python train.py --n_layer=9 --d_model=224 --n_experts=128 --experts_per_token=6 --d_expert=48 --d_shared_expert=64 --activation="swiglu" --moe_layers=[2, 3, 4, 5, 6, 7, 8] --router_score="softmax" --normalize_top_k=true --routed_scale=1.0 --balance_loss=0.00463 --balance_bias=false --shared_expert_gate=true --init_std_router=0.0276 --lr_router=0.000753 --n_head=4 --n_kv_head=2 --head_dim=64 --vocab_size=20743 --norm="rmsnorm" --norm_place="pre" --norm_eps=1e-05 --positions="rope" --rope_base=10000.0 --rope_fraction=1.0 --qk_norm=false --attn_scale=0.125 --tie_embeddings=false --parallel_block=false --init="uniform" --init_std_qkv=0.0418 --init_std_o=0.00921 --init_std_up=0.0418 --init_std_down=0.00614 --optimizer="soap_variant" --lr=0.00313 --lr_mult_qkv=0.5 --beta1=0.95 --beta2=0.95 --lr_head=0.0156 --warmup_steps=200 --schedule="cos" --final_lr_fraction=0.0 --batch_tokens=65536 --seq_len=1024 --doc_mask=true --train_tokens=277200000 --steps=4230 --dataset="wikipedia_en"
Below are experts of layer 5 (counted from 0) of a mixture-of-experts language model. Rows are named router (the router's row for the expert) and show model dimensions 0-223. Each number is 500 + 25 x the weight over its row's rms, rounded and kept within 0 to 999. Numbers have three digits each.
Before each expert's rows: "comes after" lists some tokens at least twice as common just before its tokens as in all text; "gets" lists some tokens that make up at least twice as much of what it gets as of all text. This comes from a sample of Wikipedia text that the model never trained on. Tokens count by the router's weight.

# expert 17
comes after: ".", "1", "0", " |", "2", "3"
gets: ".", " |", " ", "–", ":", "/"
router:519504543515478526477531477471511498502483531502468467479485521511523488504502473483521464515476521503466486485513486456499498491532504503471481480484498474518526467522493541486498491546527473534523525494488456506558494497498466476513476477484515534507522472538549517539492540517532498458474497454483480526478522534505512500511506455486523487493525497476521492535481534458487527538517492539463517485503471518513493498498474520501528529495473466470523513502492502508463512457536483502490502506507507551498536505528476490502504467513556535508550491506549524544513509503499479484519467533484510514470458560451563457472514505512487466506504479450477509538525468524456504503509

# expert 6
comes after: " ", " (", "201", "200", "202", "199"
gets: "2", "1", "3", "5", "4", "6"
router:504491512496525524501491487515520468500427499497538516510484501525475539470519488482491539496487528505510459515539511516500523509496560496538477505523496462499516491565489530527525543493529460503521487466517429493521525475500509487480482486488539510468534490482484523454501497461510480494491512488512568505471483477507546528499525475518482485499523505468524463486490544524507484507515494479545522500476491518521498536501511505436524457481517467479522457488481443492486524499487495454487460528522503523530522520495486492511509466481468487551525508478484495539499502517496483480487510511481520493536529483505503513479537523504487453455481483498515519541528451449497507542478

# expert 94
comes after: " |\n", "-", "\n", " by", "4", " Preceded"
gets: ":", "|", " |", " by", "r", "\n"
router:505477547483506504498498458475521554466503481479502554470483509470499481502499517489480535518461521533524476498512508490539535486486553496519506545514501493455499501510486523514505515546503496514522470525515512498468511495520503490466477487508516520512533526529531497504520521525449503498509525487480514553479461495502525464533522491497510510496527463498531515522462556506486537505486513470510470462492497521516469484496553543487514513477531483500504520497508538521533483488492462504517530520542516514560543526478518505464475493504539511527508502542534516507542452496552491487491501556526460504468515491497526500503569489477504493506523498530542561463501506496470497480542

# expert 76
comes after: " ", "–", " (", ".", "1", ":"
gets: "1", "2", "3", "0", "4", "6"
router:531473501491486513508459544574506457504464509489530486552480472540505527532533534512529515526467523481482511496500477499509501486542525502525492522487529517525460512492455504480507499471464476496503490514457523491537455510481467499495530465498496489469528517501512496505486509479492482478536486493482537495517470476483531508487529507519497479485505563488535492513457527508507488478507482481457537510523472501544477498497488434494497508511500451493502481488469473486469495515536538484507505514502520535473478518465475494520524484477431493501480541511528519540475490421482514486474487519484526466528472511526530475484495480528473490524497525549453494539524485489472474507525

# expert 8
comes after: ".\n\n", "-", " |\n\n", "==", "\n\n", "==\n\n"
gets: " |", "==", " |\n", "===", "|", "\n"
router:489461519473511478477484451536479507524524480493473512503526517490474468468476453467525506485492469472507531453529491484533539480510519502480508549539526544533546494526506461512490527507485508547552521488528498496483508464535506524482494505517526457441498498488502507459482468516501483470488521486516496515462503481502488526489496452511514544525477497474535482539544498546457543538476520468524527489508495498520469526489476531497528518537478484453522493496517513499508514484467519548506503462497516520482494426496495499545448475458506492473506465504510516513524496492518494495483532513479486542494495504495538502462505482481486498506485476492507457482496549520506465523533

# expert 104
comes after: "\n", " |\n", ")\n", ".\n", ".\n\n", "\n\n"
gets: "-", "|", " by", ":", "=", " of"
router:511522527486473472522470488498537508504468453478527546467482519523520541458497479494479449504452504503517446469516516532510573490453531523486512519527513500472507502534475514524515529485522513488475478458490481527468517524481504512516523488521492515553526533469469490482516494486465545500479541502504521487538497527499515515497526480507545511516492519524503494509504510493490530525535520520483482520519458505491490509539548476509522516488516502538486522473484488492520513528467490476516532535551514444529516471536513486511516482503475480448495473541519546494544442514520489485464474489518522479526490520569469542516514537479504527498499522492526500493512503493496477494526

# expert 72
comes after: " of", ".", " K", " in", " on", " to"
gets: " the", " The", " this", " it", " that", " This"
router:493551471506462466482460530479486513484481509474504543505438452539486497516538480514464518503546475460475505511531483483441499537546460503483477516497477474528501472507492502495517484477501499503532504529488496515489464482532458486489485485531514518509475517513496466467474533505534530502483450502479483460497464525503497518481459552518475508546499517518454461516473483461519478521470460512526447546487532504510498456490489501524531519455520483497495515518504536478493475482492486498468496506521497507508499503497473502462487482508500504509521504460511460472510447507546476513528500538521504517534518518451523553535467514497503521509471485502517525527489517521522474484542

# expert 47
comes after: " of", " to", " one", " in", " on", " with"
gets: " the", " of", " with", " to", " by", " a"
router:547519503523481480516461473513528482528513490498489543468497471514483490503499529534489506535480462527481501483523504513512478479528577506466499500553505513469492513475501500477504499456473524513464508528512525538479516511474525490512475479496471473526516526472502517533549469499505573502495487498519511503513518495500502516469506579506461532479523490512534501464490492479513502471460475525460488462548493477430479540486499478505474542464497503512491483483494508537500465529536522469517479520492507489452486459514494486499503526472458502469497493493490504513492491448480483488494513508516526493479513529485538531571476536485552526504494530522487451504487488515504515514530

# expert 124
comes after: " |", " (", " S", "\n", ")\n", ":"
gets: " ", "-", " (", " He", "\n", " |\n"
router:504498511513508476533524480491493480500445517464516503527448494533540507464501484513524527537477538482540508522537468504516480472442477501497505511472477477507532484495526496505483515493520495524484516443527457494489505509527525512501489460563512495523513501503485514551487495507494481485526515467494501507550470466505519461525487449478511469499490551480535515539506477483469497502433490505491534509552471516497508532477523558554461507543454476477502504487540518455480501499492464499545491470472496515511487500516534508498515529510500488502532514514492535493522475539513480480549510509465498504485556501524530468494515498480532489507480491520509487511533544525475475524527

# expert 79
comes after: "–", " ", "201", "6", "5", "9"
gets: "–", "201", " ", "202", " |\n", "200"
router:479459506505498501490483484441482484494513513502491491505500505477475505494495499453495484508506481547554512516503490537524475505492529488483524498525472514505517552510485475487472450518535500523446494470510492541496462526478485473513500458524517472512533460474507472484516520485487501515503473468495453513524487499515541470496495478542518481544526490447488484550495541460472533536500480486462447475472516491500470495479520519464479503486487478559505515481501459499501487475437498489516479531508539493476543538489522517506510489521517506508517502482499512490473475541509474500548496515515500490477496490457479483462490476472504451563499510515466474536470534443516484478543

# expert 68
comes after: " |", "0", "1", "3", "2", "4"
gets: " ", ".", " |", " |\n", ",", " and"
router:521478533492507488498515479536501531534537500470546461488544518534496493475483489495527508514483485465460466525466490489506461502525510515497504509535496530532457513530486498500481479512559502552529499533485463518500505523532448494496469541423472531523491550534492532475450527507525524482497502494491511510478472497499477501505491489491500483466485490491498455468470526504452482508538502520478553496545472468492552532476492518478546481483490511541500507491496499510480477471546507529514505474479457498445501534512467524485520476512533541519491486504513510499540511541513472464476497524479462494502506535489498498477493482446481524504508460486480507490539502481498514475505

# expert 1
comes after: " ", "–", " (", " in", "201", "202"
gets: "201", "202", "200", "199", "198", "197"
router:500516505479520516494479456553468490490535525506460450571482503491463484496505533526478469462484505481517511547488511471489492497529508499464462502502542455493506496486458486493444500506476499467473518513482497481510491523509521545497505521536553508475476522535497470455548504453451494490509464504461506537475502484490460462505518497518485499450491479473513463506485500456518478504545466439493536518482506486523538476516497481497461503513494518484516503551502512456524473514479550487499489522470522547504450532495489473484494484500536502467489474515523504493471442525487495486488508491481500495501489508482468527520472503507478469530478497531516481492521507477476505486544

# expert 109
comes after: ".", " of", " a", " on", " his", "'s"
gets: " his", "'s", " her", " their", " its", " a"
router:461493518501559462488533480512511529496451490467468542455514476462481494490543494481481471474526459483479516533530501456524484499544488485484534459504520525503490478496492485516531519489489478499481494498475497524532486447540519541528497488505489527476478519493500449460487466526515496464485491496499435502534459463528534471507488505526516499522470545504512477485531532527522471456501476485515494456476491475502503512513493542512460506528510458498518517484488507475478531512529499519536513512460538531506498513489483478535475448517524504522524459488504528475485504533516486477460509526507526460532523554489482491469471495527466455492485508514509510534512519489476493534508

# expert 30
comes after: " |\n", "-", "\n", ".\n\n", "\n\n", ")"
gets: " (", "\n\n", " |", "\n", "|", "=="
router:525550510493542524467478497469502494510505500517549498482502536506512527495498497474513495485493507516492473491500505486498475474517480491523509508470438507450522541553437489541499554456524499536502493518490463490491491446477547494502519476547494555511538526474469514491510499522503479495532553525529504488499455510490470474518463460534462483524513536508516466496504532503500523480451521525494483518477465488478470514527528507477508472475509513507465502481498473539522466499484458479530472448499494518525498504520496482500521505500516480507495481548514496495490532515467548478530523469502480504540461470516463524469544498456494499489486512472526535512529545519508494481485

# expert 41
comes after: " ", "==", " (", " with", "|", " List"
gets: " a", " his", " two", "200", " one", "3"
router:470494523483494503510473464471516516489469503518494504506482527502495548488508556495547520546498498510502486503455477514457531480471547511490501478505536459511481490472460492536479554455482496459493489505489506463433476495518512530493509485581487496530523526474486462492517526496485455489469525474483481517537506513526527481531518483506463532525507548466504478484475485515519507456469472499523467483464530517527481502505497494499520506546494447513528468511461496482472509512456524505551512492500519530515487457501473518533471499501496465511493497472477509525521536467472519517502475522475516481547466516519487485503498488453540532517507502497505460517473514516458494487518

# expert 96
comes after: "201", "200", "202", "199", "198", " "
gets: "6", "9", "7", "5", "8", "0"
router:496483488506512535499489506512495532519541462545509528526509495471468487512533492451477473451505517501521512464477502481487488489530547513495469508505483467544507559527514479530473512497499472485507477447521519506491538535515511528515515483503523474460510515529457516479535523468455538543501464549472484524477503476522503472527491494547472480502543480500475510485469531535516508502521494480510519532482489466525548498478500499500491497494470499511481465488488464503477505538489528522484448546513500483511542540525471510454479523462531518547463500515468508539488483539457513464512552519465519523481511517514532518498503516509466450465518474481517482482494489509499516484494

# expert 107
comes after: " |", ";", "6", "2", "3", "0"
gets: " ", "–", " (", ".", "′", "th"
router:503481524464498489509529501519544479518503465541508465509476468528496468492473493500516479538496472518485514497499459472472482477515486509440472488454502477515463515487500495517449506534488478510523546491545455526547506521499481550521509526485498511496507514550499469512507474474557515467515458465513454492471511441480455466469518461481502507490491521522518519542482541471515505534517542506465522523512520490511513497474500510490559521480489530533498485510518504488489521458544489507454469484447484501485499512504475550478477523490479533523500504519504505513487522503473486445501476528471498430485493520510508471519489526500483495517519473492475490498508472461509535472495

# expert 21
comes after: " to", " was", " be", " were", " is", " been"
gets: " for", " with", " to", " at", "===", " did"
router:518555496513535459470463511468508520551520482487483467472500543503517521538550463514485530526484513496465512512499478523522513515527485479534547523508508463467558486544515516478465485500468502491474537482482508502474525509523534518532519487501530506507471513549478511518492475500503482542467474551503525523493489492498502498526466487521450526495486516520482514521527527497514530470502509494444498493515507487451547544463521496490462520492470470520549507474515538543482488474521528539493524536522541532503467502512489513512464481527508489463493538488475497469520537464482494491513472516516505466516493481493524515560522515513481534480506471496500497454524492534498536480503

# expert 58
comes after: " ", " (", "–", " on", " Cor", "On"
gets: "5", "6", "u", "in", "7", "ul"
router:504509476470508558451530511519481508481568490552473469475520518508548453462483510486520487511516533477482497499481541453457527491541528516527523520482502492534501482468488476549455488457472485478498488474470468507468502461525481517529486480535478518514537544506501460457488510519466484473476483478491524524501494491526518496498536479511509498492475516466490448502479537500446530470492551488506502503519526483514510476486456499499538465520519507508516497488517491524539513481515488515501502514517495505463499546507526492523526475522482523482530486452526531498528471516527540564517501489502492479490525518471496510518469470495487504542506516470536478487478480491469455501514

# expert 127
comes after: " |\n", "0", ")", "1", "2", "%"
gets: " |", "|", ";", " played", " -", "aged"
router:510539507512484503477457471552508508531527504506482521461506525495539534545469495453517493475472500500505500460456480470528530455493468513451515546480535502501489501506468492467493486486513515478538520499463510497489521475496529496517479481469490481527474531488462456488510505502479457547510542451502470527532522469487483488523468489464513503473522510456519525502491523472505494534483466501473499497495495499465457502497511480515453458489474497470509567453486528455514509521478458532524524500487540497502475517504534528498539534496514513481529520535531496500509510482516485513516533464520494510519494519527527480478534468478504513498508499519529519506554558531451516503523

# expert 73
comes after: ",", ")", " is", "\"", "),", " as"
gets: " and", " a", " to", " or", " the", " of"
router:468478493539463497510460503476489469505457490518558522488470537532477535477489484522487529499486494515512460479533492529487514480512519512549541514512490490490494522522496452499506482501518507533464540458453502499485496495452485474512476486486496524500492512464520509499531491535538489489489562515514472530560449551530488489527496561485476506536550470496478495492482497479487480530447501511459495523520475496456524514477511483514517529475517522540484499517479495505515547475493507482513481462476514506501473484539511483509526512488492452511544455489504547477448526530466486483489491497525495510544512514487498507499486506506499521531510479534517522490494565519452507489488

# expert 83
comes after: " |\n", " ", "1", "0", "|", "2"
gets: ".", "|", " ", "201", " |\n", "202"
router:517498524519478503502517486534544459528504524476465475534502480535476463474545483498529490501494508475463506493474514469511487471538525518511484515513497545531483515512502528481504476472469490494457537508549472512489448541526475480496513489497505486487518477507484471542510475512524499449479481486490526439489516503495507533488536510482483538487512525466504492470505501490471497489512514525488511433547480478499524531514478489503486502541484481536519499506508476487493457485525553501476516539532457520453512527442472502512480469501518499471493463480509493518530484516492416469516459518462475476486495522480516485483486466527494474528466484470503532536540504528468482528481

# expert 82
comes after: ",", " and", " well", " with", " but", " is"
gets: " and", " or", " also", " more", " other", " most"
router:487499511481525456485494490475475475519432479474535508451532503515469541473475508518489503499545517499518530478484456516468530551527495498478540506489510502472497476477533493480508518501512491515511455459477473489465485501530481475517459505525470469497492510493505564470515533524504503489513518518504502523487497524515484473540451490473490533491484444511489471512468468466515486472491486469533471563520540513519510505524469507493490515504514495506545489559464528471494529473507499521504484506489508506464537461530494495498486500521518482507531517524492535484557480518471514453531525540492463460541505552518476527468507532514512522530514545517471493492476511495477505516522

# expert 92
comes after: " to", " at", " in", " for", " with", " |\n"
gets: " the", ".\n\n", " |\n\n", " The", "\n", "|"
router:454511507463549468490512522470453515522492488474494539460477514491500509535474504463491469545490499474534523547475532526495501454480472531467488459529493498500514497526482467477497525514547511502492478525520540540518489525483511534554482477521475506452515519545486489505455559488510470473532495487468510476527489498495501510513523500532471461501497507473478466464504494512467514488474494484443469519517499471490474513489491478500489507516468504513507493496470511484522509488528498483501460515467540530453495453522550456509476497528515512471508498469502467495528474506557489560499498449507533470473474504503512446518513460517516496486515525489480493469487524532520502493516

# expert 59
comes after: ".", " |\n", ".\n\n", "2", ").", "3"
gets: " The", " the", "%", ")", "\"", "The"
router:460482537493503488481500496545476511496472501472502501463488485524463532500473484470491522532520482453499492515469529488456515505533495515511490485531516472527440530470515500533525463548538502503490548549523458509531496486525492481497447458499492494487507493517495502512528542456533491445486495480484467467479467523526502466524528471472536511462463500484496555500486522492520514523537478497479482526485469507503533497487513546498477506480475516511525519467475519500498546516522481505470489475477505519522538474491543486497511517539542481485542507513483506511482470518476533482516518495488467529473474517456472457494482465499537511485546472471471496528459492498516465540517

# expert 114
comes after: " the", " ", " a", " in", " The", "The"
gets: "201", "199", " first", " under", " over", "200"
router:470490505530531502490511552462543516524475500537477485519496529459451462474500508513530484483459497476482452505476478502537540510504496492459545513477507494512469518508475514545464466475473478457465509516541521476520545523480520479511498480463489499477506516492455456511519501530487496549495472486448473470519509504531538505519517526490468499510480463487477519486518550487475487489482512496478489533519555470473499482481455513536500468512515499560473510474509471486500471486467525511498505469517525508477507528473490506483468440481523460495448503520505504507526506507508484520512509500454526477492510493458498505511510528523465476492545512479474552522507504477512505452521

# expert 52
comes after: " |", "\n", " |\n", "|", "0", " Votes"
gets: " |", "|", ";", "-", ":", "="
router:508490528486536465526462484504480453506490547497462502472531492516506494489489512452538496533506537527493509484512504467534497478533487540503508513512512523488524487501471478507522457514478510510525534500480498537449476470517513498454511500467497513488482507507503494484510542516553485458502536461494495495477493479506452489497523490450555533516497491478502475492512506489532502508502511523513526474494467448527485547502540507510483462547514450473527475473464502521514508552521468486509475492481527481471512496463494514489482504528550497526526540474512494512552485496512479518448492515484543524491514491515446484492528496533525517462513532486492485478563471533451510456508

# expert 115
comes after: " ", ".", " where", "\n", " which", " that"
gets: " he", " He", " she", "202", "195", " She"
router:541534518488455497496537472471512459462483493482461466481489519475539481498489499518514531488484520490513534476477509506489540529529482507463478489502516510532493483506540506520451480485515508491488493483546472499506465477541511521499496490488517467520466465541490468485556470505487477479445538476492525489509501503487535478529493493527498521518516474504502483498532492478454547522539470519513525447517492500516460514475477540501506524476484478527502497488512524484479509471467481506516459527488486548523507506493518501537466458542533473515500521476540545512458511489544456463481478502514508530497521493464509480534462460488541489519520500493513464541484451519543466525500

# expert 42
comes after: " |", " ", ";", ".", "%", "0"
gets: " |", " ", " |\n", "%", ";", "0"
router:491482501514513495463490543490507505469508500484495491529532480525513480513491476508532478507490517480520531512519489548500475449500495509457478480545534519531507540470449548485501474495503535507502481494513493539554455516472509521477498487527464498561531482542450482498454474456487495480519480502490452495514518478528474522516474541479508444515461475476538486543476497502529513500530490519467497513510453543503495491503469495451482531491480520535523504477525522500506468520511474485481489489509571486467538540505514529518514514499471487524511520550524496472493487532479501505510514503525467485496491506515488506475491465514538528551512476506475507496457549514540483472515

# expert 113
comes after: " is", ".", ",", " are", ".\n\n", ")"
gets: " that", " is", ".", " be", " as", " not"
router:503513506490501548529515495510528448502501482530524500466520497501496505483482494474484522498485518532478506479468510490550496511537513509489499494483522547495449496481537496505479483496484500499499524464504509505494519508529531438448474519520500503516469440483483514495541468533538514467487513474502487464511493508479477521481479497487523511524502505500523483499471501527489509460504509488477565467458558455484466562497490501466453518511473496490500510492513491526487528483521487534460512515472508478468429528511482519496543516462527467495496528470497504517481559500479475521517502535526487520464484538508528527546510512560519475505518522530483500518517528524437493467534

# expert 38
comes after: ",", " his", " a", " the", " this", " their"
gets: ",", " and", " but", " he", " time", " it"
router:481481501477479503531542517486471545515465504520468492554535500487497483540509521498469488487519521521486521531512536478486516513496476500458506493457501528508477523488527496466503508516489503475525480479529539501487575484497431517539492550489517487495504511508533515466514514521502503500458456519566482524472498531505512470485504517534494478522451505498489497515521471490494500454506480469515494559460501474546496556517521483471484520486521454481514465503446523482446489499526512499451508527486479507536500513513505469459487473464477541480490516528506468496513536485490510508494532469510519528487480471498500495506535553525519524524516538524507507475483535490518466517526

# expert 12
comes after: " |", ",", ";", " (", "}", "0"
gets: " \"", "0", " A", " (", " C", " U"
router:495489486522494507475533474549507459459503502535513537499510483488455483503481463500508519479480491544505530491468455530545478464515473510565446477484515536512474510470488515500525508523513519517484528517470521541495501532517500481502493495487489489443513467521466504472522492536513463492466527472521497470531485511424468491519513488515545445498512522512536501551539479472519484506504547527497532502534498483479513535477471506483483497523497525471508518479518499531497523495540494509519485478457525476534493509556520504514536473488512482536540506492492481502492481464474463526527518531538483478480471492515510495512485470544527481522538513502467487511557482488499522486527

# expert 103
comes after: " of", " in", ".\n\n", ".", " for", " to"
gets: " the", " The", "The", ".\n\n", "'s", " its"
router:502574503491477465506542519502525514511465511476512505478486500497466499540520516489511475532555477483495498518497483449488478509484525481481522508508495501490511475537519486444497506486504502545482523534494514513500508461499531461506458462520533529485461529469478477518501528515528540491535512514486532464524456508497496533452516500521458520474488479485504505466501483472503502499453442508471460536525519457449481459518531532508480531514503512532506498515502515492500492521526491477446472508535531468499543475533513490531462501494449489487483449475521509457527483517523479496457498531485499492478490542471508476544508504483528484473511507499478534511486493459494532532527

# expert 118
comes after: " |", "%", "6", "4", "0", "7"
gets: " |", " ", " |\n", " (", ".", ";"
router:449485510486522493503541518523506517525546506492488504517490464498507493469498470464497484483527521458554535515458548487464475481541506511467494508480495513538489490455506534499543458539504543500500485526533450530515510534535470515514508488489470484485506521557473515516492502535466445491527507483469495519528487477531542482468499482524459501476469483521481492510513513488503496500536528545492481501516501519481511532471482521536495510541508517483502477477506524539517474489525492501474519515484482533443546527489520514481481557543525564526505526480502519514526505508517496471495478526475490513492472520491481493486548490513473502512519447498472471486508498513482456479554

# expert 14
comes after: " ", "%", " |", ".", " (", ")"
gets: "0", "g", "3", "7", " they", "6"
router:466512510479457513473462485476491485492472483500471469504518445518540518497498459511493523445505501447516531491472524495485531457525503506486491528510524482502474484462479513506541469543493489523469461527488487512516508494521505511495473476500481520461518481512528479483514518508447460476510494479522509548527511522548522498473495499465522535458469499532453512545477526483462484523517544520485435472529472484527494500470478487513497502490515499493502471481521449500494485524542518494481515526448553509471534502531500510496530530547485511528491551532483492512504483498530441492494481505473465490496525486485494481478502535493515495498494488490485458534507464535470499526555

# expert 19
comes after: ",", " United", " he", " He", " was", " New"
gets: " was", " is", " States", " were", " had", " it"
router:483433503517553478435550514504497481552521503459484517522507489509516538485479473475511510458554542496514524511517542531501486487553474531482478476508519467500495541514486548477525505494537517480506546522483470519503485512538483500512463493491523480520530533510478518536473529519528511511511495495536510528473492530519524503476490514473476487468516462511485511481515517514477501519486503506506511442532503484454553494478516518481516496477484498482536443479520511517512485475489465508511486532496508490496536544485527521504496531492516509486530510541494504473494472524519493498483498475543507509476497489472479461495530535505544543503464506476540461526532451495543498548510

# expert 31
comes after: " ", " |", "201", "–", " +", "200"
gets: "0", " |\n", "1", "2", "3", "6"
router:471473495499533491470498552524488487530476515553527459539515490557535497486509483487537525486530534476502530517517512503507528441498492525475478516457512489521499521495503463491508468502485467558556502499478506491520505498546515503496469500475531494515500506536483502508456493515500503511513483490457499535516512470524502475479500533492467470476514508500481509512478543501486511506487479509473517502525465484495479549496538475504486473515448522525530459499543519493502522510557498497521470551459507545473537523491512535500535507561523515498542515481491492508513476527493529520494540536464493514440505510502499463464502461514504523548461499541464473487504489517491498468522

# expert 45
comes after: " (", "-", " ", " is", "\n", "1"
gets: "–", " a", " |\n", ":", "°N", " with"
router:477472513507479555520498510513475493501508486484503507497484500468511501513476520510510530529439522466507442482501465459491515478497487482524534482522502500522532525480466485527489483507503500534537459501495456514508478535535526508498482484543523490512537505510520528483535505542502475484507535473472508551514514521469505543481483500548541498488526519519503533488507548498512488482486564527511485494546518479515508503470480534506538525517495490515525527479554490502562483460525480541516489513489538519491535502556529491481499485510547498483562520497536502524489541557474554481519470480500518492545484485496491520493494467483484521494467467477534482522502515531510491472525

# expert 24
comes after: " ", "–", ":", ".", "′", "°"
gets: "0", " |\n", "2", "1", "3", "4"
router:488452471534498551541484517541503509482520509533543478500513477547498473478539509505555536572477540495515494495501503502458496476495503521494461493529530537488503518483463507552483459497524539484528498484467490490530465493531463501517495515526497528505518509512539502506496522511470497494511488503499502477481501497524489496494491485523507488462537484486482489522503518531453542442510556541468466505533493466487485530511483481475484479484447490513478476458533490459523508518545518501509494514490507507518491541461482553464484511506513529521532532488495529526494507523483530494460497517492499555472495488519511502472497480458502473514502469565453511494478502471491513472527

# expert 44
comes after: " ", " in", " In", "In", ".\n\n", "5"
gets: ".", " ", ",", "200", "201", ".\n\n"
router:514514500462474462516492483474507483497523457462512462500457518485461451496526516507486519502494503542454512499506495508502521514503495522460463519503535436489483520504518491475490484480495470474480497474535524511463551501516511512472520547483528518524515505494458500456505546525454510484465513482484479488473480484503515488507455488512454492508504473484534526511505483467504482525493484458513505567447493480513510471480509522465449523527504504473463468547510511493472477507467506509524497532513505487513477503487487508511510448539503491436463472509491537516481485507524445489541506482499499490510473526471491538471525511479518544461473495467514464474450517500483470530505

# expert 32
comes after: "|", " ", " |", " |\n", " \"", " No"
gets: " |", " ", "|", ")", " \"", " |\n"
router:477511479493511528494508496497486504511529545508496456498532509479507510513477533506550481560461508505495469479526504481473541485513478521522463535550530534510500474540440468549470512539512478494489519522483512475484520503475481491507469518478493541501536523530526491480488534538521509480541481479462459492461482480475462535513489477488505486491513471508478501472454509492531524473455546540498490501506478438509482541472474533499457511505499491486492489472504543461469510463546475524524461516471518510545496518480493513512463470512519495514540517492465529545454491514498539491536484471456489491486495483483497506471513515466494510493479519518513501536518519505545499490485

# expert 28
comes after: "\n", " Location", ")\n", ".\n\n", "″N", " in"
gets: "-", "\n", " of", ",", " in", ":"
router:525498484492470479476461550486502527510517475478508519495473471497515506496455515498484508494510510494474479500521500495520455515468534536526486498497513514499536499515517497477528540502500536515518484489517499501548490531494494508481504502474537540471510478475509523544518476532471544513541524490482511455472475500527537557447533508519466494517488456528499506468521509519529510518506525514527517482503498518507513455507426475544546486510486529523474496552535494509511455529468472510472515497534454514451508513472490527510493532505477496513487484498534505485500494477472492451495467541474494524504511532533541529551539504480461510507459515466500472441503483503476524503454

# expert 102
comes after: "201", "200", "199", "202", "198", "197"
gets: "0", "9", "4", "1", "7", "8"
router:549493477488500516471507531537490483473488491489487487493453517539469474519469526460506524491506510520504466477496503527486470507536555458490546506521488507513505505516508484516532526533495470519501517505518486523523508502483500513513513469501509484491506488561494478501541481457478522526498491521513524501520459459503539462511506532529533498487506505460492516498483500537520506533496532493489555503504450457532539507499543485501551468461514526514517549489482481470482534462509472491508452471486509524528514553543466496518534483495506446521497472540527514493480484475452506520499533523451483540470503538494515506490506494488457471524499483502546486534497498458538506461474